Below are experts of layer 3 (counted from 0) of a mixture-of-experts language model. Rows are named up (a neuron's input weights, with its number), down (a neuron's output weights, with its number) and show model dimensions 128-159. Each number is 50 + 15 x the weight over its row's rms, rounded and kept within 0 to 99.
Before each expert's rows: "gets" lists some tokens that make up at least twice as much of what it gets as of all text; "comes before" lists some tokens at least twice as common just after its tokens as in all text. This comes from a sample of Wikipedia text that the model never trained on. Tokens count by the router's weight.

# expert 10
gets: ",", "9", "0", "8", " The", " including"
comes before: "9", "8", "7", "6", " and", "4"
up0:51 73 46 34 77 38 48 31 31 67 48 54 51 55 33 46 34 61 20 42 55 21 48 66 37 27 76 42 81 44 35 49
down0:51 44 47 61 44 63 56 38 52 60 56 57 46 50 46 49 27 58 49 76 53 17 70 66 24 33 51 75 61 30 55 48
up1:42 77 28 40 61 49 85 38 46 69 35 58 65 30 24 46 31 50 44 50 46 35 41 47 30 49 65 25 58 48 32 46
down1:39 67 33 67 54 39 36 69 70 47 41 56 30 49 76 70 74 41 42 40 37 32 88 44 49 56 49 76 73 28 52 53
up2:50 61 43 37 44 47 77 32 33 53 36 70 59 54 46 60 33 53 43 51 64 47 40 72 48 62 47 64 51 65 33 43
down2:46 38 33 82 41 56 59 49 66 76 67 71 66 44 70 45 63 38 40 43 47 31 56 54 55 57 60 81 65 36 33 58
up3:42 53 49 23 65 67 54 57 58 65 52 43 49 34 41 14 68 65 72 45 53 17 55 53 49 38 52 65 33 34 37 68
down3:64 35 42 45 51 52 37 60 67 44 74 49 51 57 49 65 25 51 61 66 59 30 46 21 44 37 47 68 58 30 56 69
up4:32 74 51 60 40 70 80 56 57 78 44 42 32 45 44 67 49 45 71 60 50 35 43 54 58 36 71 00 67 44 61 84
down4:20 80 37 54 38 49 29 39 41 22 41 64 35 46 45 55 31 48 36 44 60 56 75 47 41 52 45 38 56 29 36 44
up5:28 51 55 26 48 50 49 43 63 43 45 92 67 39 25 37 53 61 73 43 49 56 48 47 51 73 46 82 47 22 35 21
down5:39 67 60 38 38 51 43 38 42 59 91 78 57 45 37 35 79 51 31 51 27 69 65 55 53 61 66 52 41 73 40 39
up6:40 72 34 60 46 22 68 27 42 48 45 57 62 39 32 56 38 35 37 33 52 34 39 57 31 56 79 58 63 44 48 55
down6:76 31 27 74 31 57 32 63 78 82 55 59 23 46 62 53 76 45 60 40 35 33 73 54 66 40 35 67 57 62 44 50

# expert 14
gets: " of", " at", " to", " from", " in", " on"
comes before: " the", " a", " his", " its", " an", " their"
up0:50 60 62 41 52 34 82 46 41 58 19 63 53 31 31 63 57 54 50 47 66 20 26 50 38 42 75 48 75 54 48 45
down0:53 33 37 30 42 51 42 37 50 39 36 51 56 48 70 57 55 52 75 61 73 52 31 43 42 15 33 30 44 49 41 52
up1:31 71 48 49 72 58 69 30 46 75 28 59 51 56 31 42 27 59 58 34 57 25 29 48 34 56 72 66 73 38 48 44
down1:64 61 53 40 32 30 45 54 64 29 45 54 67 48 74 42 54 35 66 38 49 67 40 62 40 55 63 34 55 63 53 34
up2:46 79 25 51 41 24 68 42 46 40 39 75 49 61 32 74 56 51 24 61 71 40 21 67 35 36 54 39 56 47 35 36
down2:41 38 37 65 49 34 48 51 61 36 39 62 73 19 49 32 71 47 74 56 56 55 34 67 59 41 57 41 67 37 44 59
up3:43 58 64 28 46 25 65 33 44 69 39 60 62 48 28 45 47 57 52 51 65 41 28 64 27 55 71 48 82 58 48 47
down3:61 16 66 58 57 70 49 47 47 45 62 40 57 46 74 37 61 48 67 53 73 71 49 62 47 43 67 43 55 54 69 49
up4:31 56 36 40 58 50 68 29 53 65 39 67 67 25 29 59 37 68 44 47 52 30 30 55 26 52 75 50 74 28 47 35
down4:67 40 69 63 20 57 41 38 59 42 44 63 57 34 63 41 78 38 64 36 52 86 64 80 55 63 47 67 60 47 64 69
up5:20 64 56 45 68 47 60 60 55 43 33 42 40 55 46 65 68 60 50 63 69 66 49 46 69 27 41 46 57 23 55 51
down5:18 50 55 61 48 39 45 31 52 33 09 68 50 39 57 41 41 50 66 24 39 30 53 70 73 47 45 45 55 34 59 44
up6:37 61 66 64 58 63 50 46 49 66 33 57 52 44 49 99 33 69 41 44 31 32 46 72 53 80 55 41 53 32 58 33
down6:68 35 47 57 45 53 45 59 77 61 33 34 52 61 73 43 65 29 64 32 34 75 70 72 72 63 63 55 66 51 42 53

# expert 19
gets: ".", " |", "2", " \"", " (", " and"
comes before: " ", " The", " \"", " In", " He", " It"
up0:58 67 37 39 77 64 48 24 44 64 39 67 89 44 42 34 52 47 28 42 57 51 17 76 37 68 59 58 49 37 48 25
down0:31 64 79 42 64 73 55 48 45 53 30 55 46 55 48 68 61 45 54 56 42 44 50 32 68 55 50 60 43 70 49 52
up1:57 67 44 67 44 45 49 38 56 35 29 31 41 60 55 70 47 52 25 39 37 74 41 65 70 75 47 38 57 23 46 18
down1:35 49 53 66 43 62 49 34 55 53 48 40 41 59 51 83 72 57 53 81 50 46 73 60 46 33 47 67 37 45 61 57
up2:56 44 67 30 47 46 68 42 80 50 18 48 55 45 71 48 64 53 47 37 25 39 47 35 52 45 47 51 53 52 50 23
down2:47 46 33 51 43 54 30 60 44 56 88 38 47 30 50 38 58 23 62 46 37 17 64 66 53 64 45 80 20 60 39 92
up3:60 84 38 64 67 47 61 43 32 47 44 59 43 68 43 55 61 60 48 35 57 33 30 81 51 41 93 45 68 59 51 48
down3:45 36 71 57 51 40 67 54 39 39 73 60 31 49 90 65 45 46 42 58 47 61 72 45 55 64 38 80 49 57 72 75
up4:48 81 42 62 51 60 62 40 52 40 46 47 56 55 26 62 44 56 24 40 51 57 27 54 46 60 67 32 78 42 52 26
down4:42 45 62 58 57 42 80 23 45 46 50 66 62 43 72 61 49 39 51 67 53 79 45 27 65 45 38 81 42 57 79 58
up5:45 71 34 47 51 54 66 42 57 57 45 66 57 40 33 59 48 57 19 36 52 49 19 56 33 38 73 46 71 33 44 32
down5:35 63 70 53 68 43 54 35 41 32 56 45 55 51 89 51 48 63 59 46 48 76 53 41 65 45 26 53 42 61 76 48
up6:39 57 47 31 84 42 58 38 56 28 51 53 35 47 51 64 73 57 34 52 48 39 51 72 29 54 61 29 58 35 57 41
down6:48 80 77 45 63 61 51 43 53 21 81 43 51 50 55 40 54 49 76 50 40 82 46 50 71 67 43 77 64 74 45 56

# expert 12
gets: "2", "0", "1", "4", "3", "5"
comes before: "0", "5", "9", "8", "4", "6"
up0:33 54 52 51 66 58 60 26 34 75 24 69 69 25 36 61 28 48 62 34 58 57 28 60 35 82 47 39 76 39 42 26
down0:47 41 76 64 38 68 55 41 64 51 72 55 43 62 61 59 55 25 48 88 44 70 59 76 58 44 34 63 31 57 72 03
up1:47 44 55 51 60 66 47 57 60 67 52 53 69 46 72 71 56 50 22 64 38 53 47 40 49 45 45 28 48 19 75 57
down1:24 73 63 59 68 70 48 68 45 41 39 44 81 53 73 34 37 45 54 82 36 60 73 66 70 39 50 37 58 57 85 74
up2:26 42 60 69 36 66 46 52 58 67 47 37 60 43 45 79 45 52 62 61 08 48 43 46 58 62 42 03 48 60 89 14
down2:39 47 62 64 38 61 39 44 49 26 61 59 26 65 46 60 41 37 38 63 59 99 77 58 56 56 58 65 43 42 81 39
up3:65 80 42 60 65 42 53 35 31 63 30 85 66 55 38 59 44 68 63 46 38 45 21 73 30 62 72 33 39 44 54 25
down3:40 36 86 52 66 63 47 56 22 17 71 60 43 64 43 80 56 38 30 53 53 72 64 63 52 53 19 36 55 28 74 36
up4:62 49 32 33 61 56 45 31 44 70 45 87 52 49 27 47 26 57 43 37 50 41 24 61 29 58 68 54 79 60 54 41
down4:51 59 73 64 41 61 42 63 42 13 94 45 73 50 38 30 57 36 52 38 66 78 71 74 54 66 43 30 37 42 45 44
up5:21 41 30 56 40 49 68 34 49 77 31 53 79 40 29 70 32 54 63 42 43 52 26 51 35 44 61 49 67 22 60 37
down5:55 55 56 68 47 46 48 55 50 13 43 61 67 42 60 59 48 47 50 82 56 95 47 62 74 38 22 35 56 49 55 38
up6:37 83 39 40 58 49 36 36 34 72 31 45 75 28 40 68 53 44 28 40 44 67 32 37 05 27 48 53 56 58 55 53
down6:36 47 56 57 41 93 50 79 20 33 62 68 71 45 52 50 58 29 24 65 42 54 76 27 52 48 27 68 35 45 80 45

# expert 15
gets: ".", " |\n", "|", ",", "==", "\n"
comes before: "|", " |", " The", " He", " In", "-"
up0:49 71 38 46 70 42 42 35 54 61 48 58 47 47 48 58 49 56 57 39 54 62 34 51 29 46 65 74 66 46 59 44
down0:42 38 61 51 40 49 27 37 25 32 61 35 61 61 73 61 42 38 60 88 47 74 57 47 42 61 45 38 47 42 35 65
up1:36 59 42 67 69 40 54 53 29 35 69 68 59 46 53 66 30 69 33 46 38 48 49 58 57 64 53 66 53 33 72 45
down1:30 24 50 49 31 43 50 40 38 45 41 30 42 78 48 61 46 53 56 51 47 24 52 50 46 62 44 39 48 62 37 58
up2:45 68 53 33 50 42 68 30 65 43 63 73 36 31 41 69 53 47 42 07 42 73 32 58 22 62 62 50 55 66 42 56
down2:38 45 59 35 41 42 52 70 19 53 42 45 51 56 55 47 52 75 67 54 48 67 42 63 47 61 41 38 54 46 46 72
up3:40 69 46 36 66 47 51 39 50 68 61 67 65 46 44 58 28 63 53 45 50 59 23 59 26 64 44 49 37 46 46 46
down3:66 34 47 52 41 47 60 63 17 32 63 27 49 48 52 57 44 48 43 77 39 50 41 59 39 60 48 35 70 54 32 71
up4:46 49 37 39 65 65 74 28 44 77 31 77 70 47 34 43 42 57 47 38 70 44 32 57 37 65 74 51 84 42 44 30
down4:53 48 52 41 48 68 31 67 17 53 58 34 44 56 42 52 54 51 44 59 65 41 55 59 42 44 46 43 51 75 34 48
up5:37 68 31 41 68 61 60 30 40 60 38 70 63 43 21 43 32 63 54 34 63 47 34 58 30 61 60 38 71 32 43 47
down5:38 42 70 53 44 60 61 63 37 52 55 36 42 62 52 53 51 35 46 43 39 30 38 61 52 39 28 66 44 58 39 71
up6:27 54 45 41 81 60 52 34 56 67 39 71 52 52 38 37 50 49 71 28 53 59 41 61 34 46 71 45 59 40 65 42
down6:56 49 58 40 44 44 43 65 47 69 54 47 45 67 45 53 51 34 67 56 49 50 32 27 42 53 52 27 59 69 38 62

# expert 20
gets: " in", " of", ",", " In", "In", " for"
comes before: " the", " ", " a", ")", " his", " this"
up0:32 69 37 54 84 88 72 49 60 60 46 72 41 59 35 46 46 86 47 47 31 20 40 88 61 45 53 27 51 21 40 14
down0:28 34 32 75 52 41 37 53 14 45 49 50 38 17 75 66 76 41 64 44 56 74 63 35 64 46 48 60 49 64 62 86
up1:41 49 51 47 38 64 57 47 58 49 45 65 65 72 28 49 62 64 39 48 64 71 32 46 48 47 48 35 66 34 57 36
down1:69 37 26 54 20 41 62 41 23 47 30 61 40 21 45 53 51 57 57 45 63 77 64 43 62 64 38 59 35 64 48 77
up2:35 32 53 45 63 21 29 44 59 43 62 36 52 55 37 66 65 69 18 73 38 42 53 84 53 33 48 31 38 39 78 35
down2:36 19 31 55 20 22 39 27 29 59 49 45 19 55 40 46 32 51 55 35 60 83 36 58 75 37 62 23 49 76 58 49
up3:62 70 32 52 80 55 48 34 60 52 27 54 75 29 43 56 59 34 37 29 54 28 41 62 51 40 81 62 30 19 22 63
down3:39 30 68 39 53 46 49 47 68 44 67 54 55 48 64 74 31 56 82 64 49 37 06 46 46 58 52 33 42 36 61 48
up4:59 57 43 50 34 30 63 38 79 50 27 69 52 31 47 48 26 47 37 54 70 66 29 63 55 29 50 53 40 49 67 44
down4:29 48 60 59 28 52 26 54 54 43 48 46 22 71 54 73 54 52 72 42 34 62 77 50 43 59 19 58 26 33 72 66
up5:56 82 38 61 55 39 48 11 58 57 56 76 45 64 28 28 59 39 37 72 71 66 20 37 35 53 57 63 47 48 22 31
down5:64 40 59 37 39 47 34 60 30 46 68 44 46 32 28 66 42 70 58 48 50 59 58 39 59 33 39 66 31 70 74 55
up6:48 79 54 59 37 71 43 43 42 63 54 79 40 67 43 61 52 36 64 61 49 43 47 37 05 49 66 57 65 42 44 53
down6:60 62 48 44 52 51 48 45 24 54 53 46 51 38 42 52 71 49 57 27 35 42 63 28 60 59 37 56 30 44 74 38

# expert 17
gets: "3", "8", "7", "5", "6", "4"
comes before: ".", " |", "%", "°", "6", "8"
up0:55 48 34 45 71 60 60 37 37 54 48 78 67 39 48 51 44 68 42 48 39 34 33 54 54 71 44 31 52 29 46 16
down0:53 59 77 74 71 53 37 52 36 29 32 74 65 55 67 63 77 29 58 91 69 58 45 63 79 46 37 59 68 32 62 41
up1:36 39 28 24 57 53 52 25 23 74 34 64 74 31 40 54 37 58 77 36 72 27 30 60 52 66 57 39 90 54 48 48
down1:60 61 63 62 70 52 66 69 47 40 51 31 69 28 70 44 53 36 58 63 58 63 59 38 79 50 28 47 78 49 47 60
up2:34 55 36 28 61 44 66 30 48 73 35 58 68 33 41 43 32 75 62 43 58 43 34 63 39 57 58 27 81 42 40 31
down2:53 59 90 77 62 50 60 45 47 43 59 70 69 28 73 69 53 34 44 59 82 74 65 58 53 59 33 68 45 44 54 38
up3:72 29 43 37 58 31 62 31 37 58 44 44 54 31 18 60 38 49 55 50 53 41 40 69 15 31 72 44 42 69 53 68
down3:64 53 54 53 57 35 38 72 49 45 47 69 46 60 73 28 49 55 78 58 65 66 38 37 67 61 54 48 69 33 55 34
up4:37 71 39 41 42 46 48 43 72 58 51 57 61 39 38 54 49 48 57 38 56 57 18 66 31 48 41 56 46 51 40 27
down4:48 70 52 50 50 61 49 54 48 34 40 57 47 64 65 54 64 17 69 47 58 64 67 22 46 49 60 41 58 55 54 97
up5:40 70 55 32 74 55 51 52 53 55 58 38 33 58 33 32 65 41 54 43 44 52 47 62 70 43 53 61 39 22 42 79
down5:64 60 26 68 48 46 37 36 47 55 54 26 43 45 60 31 15 56 38 39 65 53 43 68 70 54 35 59 86 39 60 79
up6:26 66 31 45 52 44 58 36 52 85 47 62 61 50 36 21 34 68 44 39 49 52 15 64 53 55 68 43 71 27 25 34
down6:63 73 53 57 88 45 75 70 63 40 48 49 58 61 70 38 51 20 34 32 89 90 73 57 46 46 59 44 67 34 45 60

# expert 22
gets: " to", " by", " for", " with", " of", " —"
comes before: " the", " a", " his", " be", " an", " their"
up0:36 33 40 49 43 56 73 43 35 54 43 30 74 38 36 66 44 58 59 50 53 33 50 53 32 25 64 55 58 12 69 68
down0:25 54 62 62 66 46 58 38 30 47 26 36 55 45 65 58 41 36 46 53 24 18 49 42 61 61 50 44 52 52 86 61
up1:51 66 50 77 55 87 46 49 07 77 49 51 64 28 40 47 39 54 25 73 53 53 44 52 63 58 36 54 44 33 49 37
down1:37 34 41 44 43 49 47 68 67 34 77 45 27 77 74 59 69 56 29 55 54 74 68 55 28 19 46 57 43 59 33 37
up2:37 55 63 00 85 57 61 40 62 71 41 72 78 52 42 13 46 55 44 34 44 39 39 55 29 53 68 51 56 40 32 47
down2:59 61 39 49 22 52 26 56 61 66 32 49 49 42 54 85 56 70 44 74 34 49 43 64 69 62 14 37 69 81 19 45
up3:14 54 38 46 61 56 87 42 47 71 42 59 56 50 42 54 54 59 63 16 52 42 29 57 24 38 47 41 72 47 61 56
down3:44 67 57 36 48 63 61 58 26 40 54 50 54 18 89 70 44 52 33 64 56 28 52 49 27 64 23 38 52 50 25 45
up4:39 76 29 42 47 41 94 36 37 78 50 64 54 63 48 43 51 58 36 63 43 48 16 66 39 61 52 64 53 55 70 42
down4:85 17 41 52 56 35 53 55 52 54 46 65 66 23 69 45 78 36 39 55 49 68 58 34 25 65 40 53 34 55 40 77
up5:31 84 41 56 47 30 65 45 64 64 40 71 61 69 29 50 63 55 36 46 58 50 28 63 47 49 58 33 67 49 46 42
down5:46 34 41 59 29 60 69 63 38 37 59 43 50 44 57 46 50 13 36 56 62 53 67 39 52 44 24 30 52 43 39 67
up6:40 71 42 58 39 44 82 47 53 36 52 74 29 40 50 41 66 78 14 14 62 22 30 62 60 31 38 66 55 53 82 41
down6:60 66 65 62 82 60 74 54 47 49 54 46 72 48 55 67 86 62 41 69 55 60 52 36 42 53 41 42 67 45 69 74

# expert 9
gets: ".", "-", " (", ":", "–", " /"
comes before: ":", "1", "2", "3", "\n", "5"
up0:46 64 21 52 40 40 60 26 40 67 44 73 65 41 42 27 29 54 61 26 48 31 11 56 61 77 58 47 71 49 58 36
down0:53 35 67 36 48 40 54 69 45 46 62 54 80 68 59 62 53 28 56 41 49 53 67 47 72 49 58 65 56 51 31 57
up1:51 56 57 48 52 33 53 46 72 34 57 67 47 69 59 64 53 40 31 69 26 48 50 33 13 48 65 72 37 35 61 70
down1:68 34 62 55 36 58 51 09 16 64 48 75 45 66 36 21 53 47 56 51 35 40 53 44 45 55 47 53 23 80 47 58
up2:34 57 57 70 64 61 62 67 48 69 48 54 61 60 73 50 56 59 30 56 50 32 80 75 31 31 45 46 33 59 73 54
down2:44 40 66 86 48 35 24 30 60 34 32 44 43 59 37 99 56 52 45 61 61 54 83 44 35 52 56 52 31 30 57 49
up3:64 48 35 58 21 38 50 50 53 74 48 74 93 46 41 33 33 48 62 31 30 27 24 68 63 73 56 51 55 46 53 35
down3:71 40 68 26 50 33 65 62 52 51 63 58 73 36 62 51 56 32 54 75 49 42 81 29 75 37 77 53 50 64 24 55
up4:66 52 52 71 59 62 62 28 31 42 41 58 65 33 38 43 29 51 34 53 66 36 22 90 79 58 66 63 58 04 45 40
down4:50 30 61 35 38 39 71 78 37 44 27 48 74 30 64 14 50 66 37 65 65 60 69 58 86 17 47 47 57 43 64 58
up5:53 47 25 68 39 33 54 24 35 45 36 83 62 46 29 42 28 48 63 40 53 14 03 43 67 56 72 44 68 35 61 24
down5:67 18 62 46 33 23 40 39 31 48 58 31 76 90 60 44 50 47 58 56 29 60 67 53 38 46 56 53 33 71 40 64
up6:51 56 27 36 58 54 50 19 26 51 47 70 61 36 33 46 35 50 52 37 54 34 33 61 59 66 68 50 69 55 52 46
down6:58 54 70 45 28 19 50 57 36 54 50 41 65 35 59 42 66 33 52 57 48 68 73 51 75 60 66 58 58 99 24 50

# expert 8
gets: " |", "-", " is", " was", " -", "|"
comes before: " ", " Candidate", " List", " Title", " The", " Date"
up0:59 33 46 47 99 39 44 37 50 53 56 72 57 60 49 30 38 56 66 41 61 52 32 64 44 59 65 35 48 30 29 59
down0:22 59 75 52 53 37 64 45 24 61 62 54 38 58 66 39 13 49 57 59 42 33 59 36 45 60 47 61 13 27 43 57
up1:38 49 59 35 89 43 64 40 38 40 51 69 44 45 54 48 41 65 31 47 41 43 43 69 39 32 58 56 50 23 54 49
down1:42 76 59 42 53 46 50 57 35 56 55 24 42 65 51 37 34 62 47 54 36 53 59 37 76 42 37 56 06 78 43 40
up2:47 48 54 52 32 63 53 44 55 71 40 51 30 57 57 66 30 70 58 46 53 30 54 63 38 67 64 37 46 41 57 49
down2:30 49 32 53 62 19 87 47 63 49 61 43 46 56 47 60 48 60 63 55 69 58 41 59 54 36 60 54 37 27 53 59
up3:65 63 59 55 62 37 43 34 50 58 57 53 68 71 40 55 29 65 30 38 72 38 20 58 40 57 85 43 48 41 42 24
down3:59 26 46 64 66 52 55 25 29 39 87 46 42 81 53 48 63 62 36 56 29 82 82 35 47 54 43 36 18 79 55 44
up4:37 76 61 44 39 52 64 28 53 76 42 55 59 69 35 68 36 63 17 39 48 42 32 96 36 37 71 34 37 25 40 39
down4:30 71 41 43 42 62 34 25 29 55 75 36 26 44 39 76 54 67 43 53 38 47 83 77 67 65 54 59 27 57 38 44
up5:23 50 46 29 57 46 53 41 45 46 53 54 65 52 32 35 54 58 61 17 50 48 32 78 34 65 71 50 65 46 66 70
down5:40 43 36 70 67 36 45 54 63 44 29 56 34 75 48 66 71 48 55 53 69 74 57 39 73 14 74 68 22 74 65 59
up6:59 43 57 47 77 46 58 31 58 55 33 61 50 58 47 48 39 97 58 41 63 55 40 66 45 67 56 25 66 35 41 43
down6:47 32 42 58 62 35 39 46 21 85 65 52 50 63 56 40 37 46 54 38 32 66 61 54 63 43 38 66 04 44 60 62

# expert 4
gets: "a", "o", "us", "i", "is", "u"
comes before: ",", "\n", " (", "'s", " and", " de"
up0:62 72 31 57 73 54 69 50 53 64 54 55 44 62 61 62 64 82 55 20 43 67 30 60 71 36 34 54 26 51 47 54
down0:37 66 71 52 44 62 15 47 45 35 72 21 58 58 63 55 69 27 32 45 42 73 61 53 47 59 44 40 58 72 39 74
up1:54 61 43 34 42 69 25 53 25 76 66 53 72 53 71 60 39 42 34 49 75 57 54 64 45 51 40 61 66 56 76 45
down1:33 62 70 56 25 59 39 49 37 26 55 53 68 47 72 54 52 35 31 65 49 77 55 61 57 59 33 27 67 71 58 49
up2:46 79 09 51 53 42 58 29 58 79 47 70 83 57 32 37 37 48 44 46 63 30 37 26 27 39 64 48 47 41 48 44
down2:51 55 54 43 31 77 55 35 39 21 90 44 26 53 63 51 83 50 37 76 48 74 46 46 47 49 26 47 80 58 47 65
up3:45 79 50 50 53 55 66 31 56 62 47 36 60 54 40 26 50 44 62 51 55 31 11 53 45 59 44 48 49 38 35 38
down3:26 57 39 31 36 47 65 50 39 53 72 32 27 33 30 51 57 37 36 62 66 68 41 67 52 37 50 76 87 60 56 59
up4:65 47 27 22 50 55 56 24 55 60 13 73 74 35 26 39 45 47 23 46 70 54 36 63 42 66 66 41 29 31 52 73
down4:50 56 79 47 44 66 41 45 58 45 82 52 45 41 70 73 67 31 42 49 39 66 45 75 58 55 48 44 70 58 57 37
up5:42 65 50 48 68 61 46 41 20 52 59 40 42 63 59 36 55 45 56 36 65 45 63 30 56 60 47 63 37 47 50 70
down5:36 29 61 52 32 63 49 32 32 46 46 41 85 32 43 63 72 47 49 63 38 79 44 53 42 63 21 52 45 71 63 56
up6:60 48 59 22 36 35 39 43 87 56 40 57 33 57 52 38 68 27 49 46 78 87 47 51 65 58 34 46 36 42 24 75
down6:58 56 83 25 68 40 61 71 54 53 37 69 53 18 63 53 59 63 39 45 56 60 35 65 45 40 65 33 57 58 61 58

# expert 5
gets: " |\n", ".\n\n", "\n\n", ",", ".", "\n"
comes before: "|", "==", "-", "=", "The", "==="
up0:57 65 68 33 35 58 44 41 65 73 39 60 47 64 30 56 33 59 37 62 55 50 39 55 58 67 56 36 54 21 04 41
down0:37 46 38 50 41 70 42 33 43 33 60 48 51 40 46 46 88 51 28 68 61 92 54 63 59 58 51 53 65 74 56 32
up1:38 43 51 51 40 47 62 52 38 57 28 56 32 65 49 53 45 49 70 27 79 39 53 53 69 28 47 46 74 41 38 43
down1:33 30 33 92 25 69 45 31 47 33 61 29 38 50 63 61 62 43 54 63 53 84 59 62 53 48 52 62 50 70 54 42
up2:49 29 60 55 65 25 56 61 50 62 42 39 78 47 46 55 63 58 52 31 66 29 25 20 34 20 46 67 61 64 57 17
down2:31 53 41 69 49 61 43 43 34 32 86 47 40 33 57 49 55 49 57 94 41 73 72 27 47 50 49 62 57 64 40 35
up3:57 48 54 52 54 57 50 26 53 62 36 62 29 36 29 31 54 53 53 44 69 50 34 35 51 64 59 75 65 37 36 41
down3:71 37 50 39 37 67 35 54 52 36 44 30 43 38 66 56 73 30 31 67 34 68 76 64 65 47 45 49 38 58 40 46
up4:36 52 54 34 73 33 64 51 33 53 33 57 50 66 46 53 44 82 69 34 50 33 37 73 55 41 73 32 82 19 29 64
down4:56 43 58 33 06 64 46 63 47 59 42 40 59 52 55 52 60 45 12 59 41 78 77 63 74 46 42 37 57 69 43 41
up5:48 53 31 43 50 68 85 51 36 49 25 53 49 40 47 65 61 49 63 46 73 32 23 40 48 33 65 60 70 64 64 64
down5:46 52 52 76 23 70 41 41 49 33 52 67 53 53 75 46 72 43 60 80 36 81 46 48 50 49 50 57 59 71 42 38
up6:41 79 54 37 73 63 76 48 35 40 42 44 66 56 47 52 54 72 41 56 62 41 52 74 27 76 46 46 68 53 63 35
down6:44 40 44 59 26 52 49 40 49 53 53 48 01 77 57 29 67 43 13 46 60 65 58 65 73 43 51 68 56 46 42 57